Weights of a small mixture-of-experts language model, trained from scratch on English Wikipedia.
Experts: 160 GELU neurons an expert, 1 pick a token, a softmax router, a shared expert of 384 neurons.
Below are experts of layer 4 (counted from 0) of a mixture-of-experts language model. Rows are named up (a neuron's input weights, with its number) and show model dimensions 240-287. Each number is 128 + 32 x the weight over its row's rms, rounded and kept within 0 to 255. Numbers have three digits each.
Before each expert's rows: a language model's description of what the expert responds to. This comes from a sample of Wikipedia text that the model never trained on.

# expert 2
Description: Agent and instrumental prepositions. Prepositions like by, with, from, on, at, against, mostly after nouns or participles, as in performed by, structure with, released from.
up0:152153167124153094136087174145122117129169160187099160127116133085131153115108100119112144157166121112050104121156119086127121125086074141240086
up1:121103140150091119117160169071107117143132099165115100125144133140104087150123119136122139035140160208104167155094096054120139103176092144103100
up2:144079183157138065113104146085105157103207153125084149113077136115139117085144126110098100125096127110097142139089177128116155070118153131118153
up3:143137151181164091133077127139143081097167080144101102114153092108098157120130168161142151134084147161092148064178054097138132109115169155162133
up4:091156153088116086058122090215122110123100143119150158130188124077081155119101142148107134120100088096120152125168164111186169133147139089101152

# expert 27
Description: List and table separators. Semicolons, pipes, dashes and line-start tokens separating fields in lists, infoboxes and tables, such as Highways in Texas; Interstate.
up0:176182115153151134130074164105094130102083160083109141115166079112106116119114115094110086138099095119176098146138119151132122165103128103095105
up1:125130155088147149093185129139133149107160081104109084168138141054125104111083092108126127066142088137121119099146117107126126139142059173147110
up2:114121124092104151089129137116199127114112175133136172149125150121100105111201122116155156141192095129116185158131134130135036124056149110096140
up3:093119146167108143126125168130119129145138125132094106105131057150143120204176197101147165088127125108191167098161090093117144049084120140136135
up4:106095163150111144124174138056127090129143138113145131116174129107121096158168132116124087156093106060135178185140165189122109128123147148113143

# expert 31
Description: Tokens after time phrases. Subject pronouns or commas after time phrases (During World War II he, In 1860,), and final year digits and table cells in sports records.
up0:103162152159064050133126077098091115116176125118138121110116107095123126146096089098082141105140147075128173087174121114133143121167096123156104
up1:141115106085198074077142130114131130079121094122085130124104105096115179168151098126133148170184131145187199111135122128124092116139151142139123
up2:105157107157199098053120110114100067072147134097112109150062122159111150121138156150120159210115169128215113123100159129078142108096183118116125
up3:187130200148119094129152132162115082186064121156092072112139102114164112140135146112155071130119158137115190127132063091127143136150111122119137
up4:155158171147123107121150112113098108094136111172135118126128144090125161133177112129193182131107133121125136073148112156119179098135138083182058

# expert 13
Description: Hyphens and dashes. Hyphens, en dashes and slashes joining numbers or words, such as twenty-two, 1973–1993, 5–7, Under-19.
up0:117182160139140117064129042182128138024113096100099147169088142179143172209208151127145150193128124143137154139072143040112126116126112068138148
up1:113152103054131159090181098137117126140094151136107143138126116207144107121148153155141128151111120172153108131119198152090149185162205156107112
up2:181133133093117121051179151145135119118119114132125112121152105128087138159106124130110122139157106114089157127154093098119140171126067180112098
up3:133142101149158171133160152100130098092162174130124106111099116174019110148119073115131109138095244111158168131172145096146162164132126158124129
up4:161056190159141134109142122135091108108151079253101095136112123159110105116105098127131156092064111150103129117142148135159129178171116125155115

# expert 17
Description: Of and list introducers. The preposition of in phrases like one of, because of, as of, plus including, like, such, opening quotes, colons and table line breaks.
up0:210121163100116173133129123108124122147128155163145124122106145137174013056075110150106172091111145188121165131169158155135128146181157162157145
up1:125112132128158137119116120088204111155134077133105070132109134138157105112084150149097162137099138137173140109142130153137176060119131163078179
up2:138180099141142118146125161142141142144067130103108122127124121098122092105069126150178137094149146095127131125157044168130109129138180135083134
up3:154155175111142109142122035130148105133122145115093062189113124125148099131121099145118116108168137153128154143162153127098179065151076135148152
up4:161154131131070166150172139155132124101161039205092090085086169110108142129124109155132074141155163121104074171137130069176140155139073096184117

# expert 25
Description: Commas and occupation nouns. Commas ending phrases or place names, and occupation nouns after a nationality in biographies, such as politician, mathematician, sculptor.
up0:122147138126190141088106113084145152117112067127143138105089076139104166165050161143080110160179158130103110127100181101170103103159134144114075
up1:128111128098148130063167119151138149123119123238127155145132116043109035107173084207146140154137134121122120112141121126141103179175130181086115
up2:255126103157152112127093143114141149065153092164172146092074129181110075140172159169140091172171151098108156094092179130183095090104138155156113
up3:155176114116187144132118144146129060164079119134145082106155127155089148168107176113124128136128126097089130136111125111179117070133174190133133
up4:115129139162105122138102081149060092097121120134130116059203148110142067187150147113129108143120202135180109134154152162116161101141154058062164

# expert 5
Description: Sentence-opening verbs and adverbs. Main verbs and sentence openers right after a subject or full stop, such as won, came, returned, However, After, plus were/from after percentages in census text.
up0:204083140113118155097136015154140135057143142148092103139153082114111112110142135151123168169143128117143080134179153086137255132145138160157152
up1:128152128148155144134119124153139131153125133123135149132165065081097151140098064155147069156137162243066124070132155096160133143138103169176126
up2:146097129183202154129116174156108155157121117138181092144113101151116134120089135111091140148131058116149187174209077077062106169150086134117113
up3:154141134184125096076107168107145107084103112110122154081170074041098138098122133189122071163114162129079125176170148117168168078116119116175142
up4:126144107162124190106103125106142135150116101143141097146145125084132059057116113093157126155108143137106125180135153167138136094170146139158162

# expert 29
Description: Location and containment prepositions. The prepositions in and of, plus during, within, throughout, after nouns, as in beetle in the family, province of, resident of.
up0:095161153099102141179140114160095111114116117068092149119159137152151192122184144131141091112113159116168112105144159117111176131066116200117136
up1:188110100137065106055140172071177093111127125151158085116168111093118130149121128145090149146116186113145121145194087141114252114109138104156098
up2:148127173129137168123148136112215112179150079143113075152130094092120152118148152111136157143136169157110124162200164114159158130094166145143145
up3:088142076153137120133141124091111068170160154146106079075093136124151137178127187139134148142137147125127137151125139113175193112104153119153170
up4:081175156158087169158081062144071125070175126116081172138111132112138089102198153153098139107137149133118128188084135146054158148085110086106123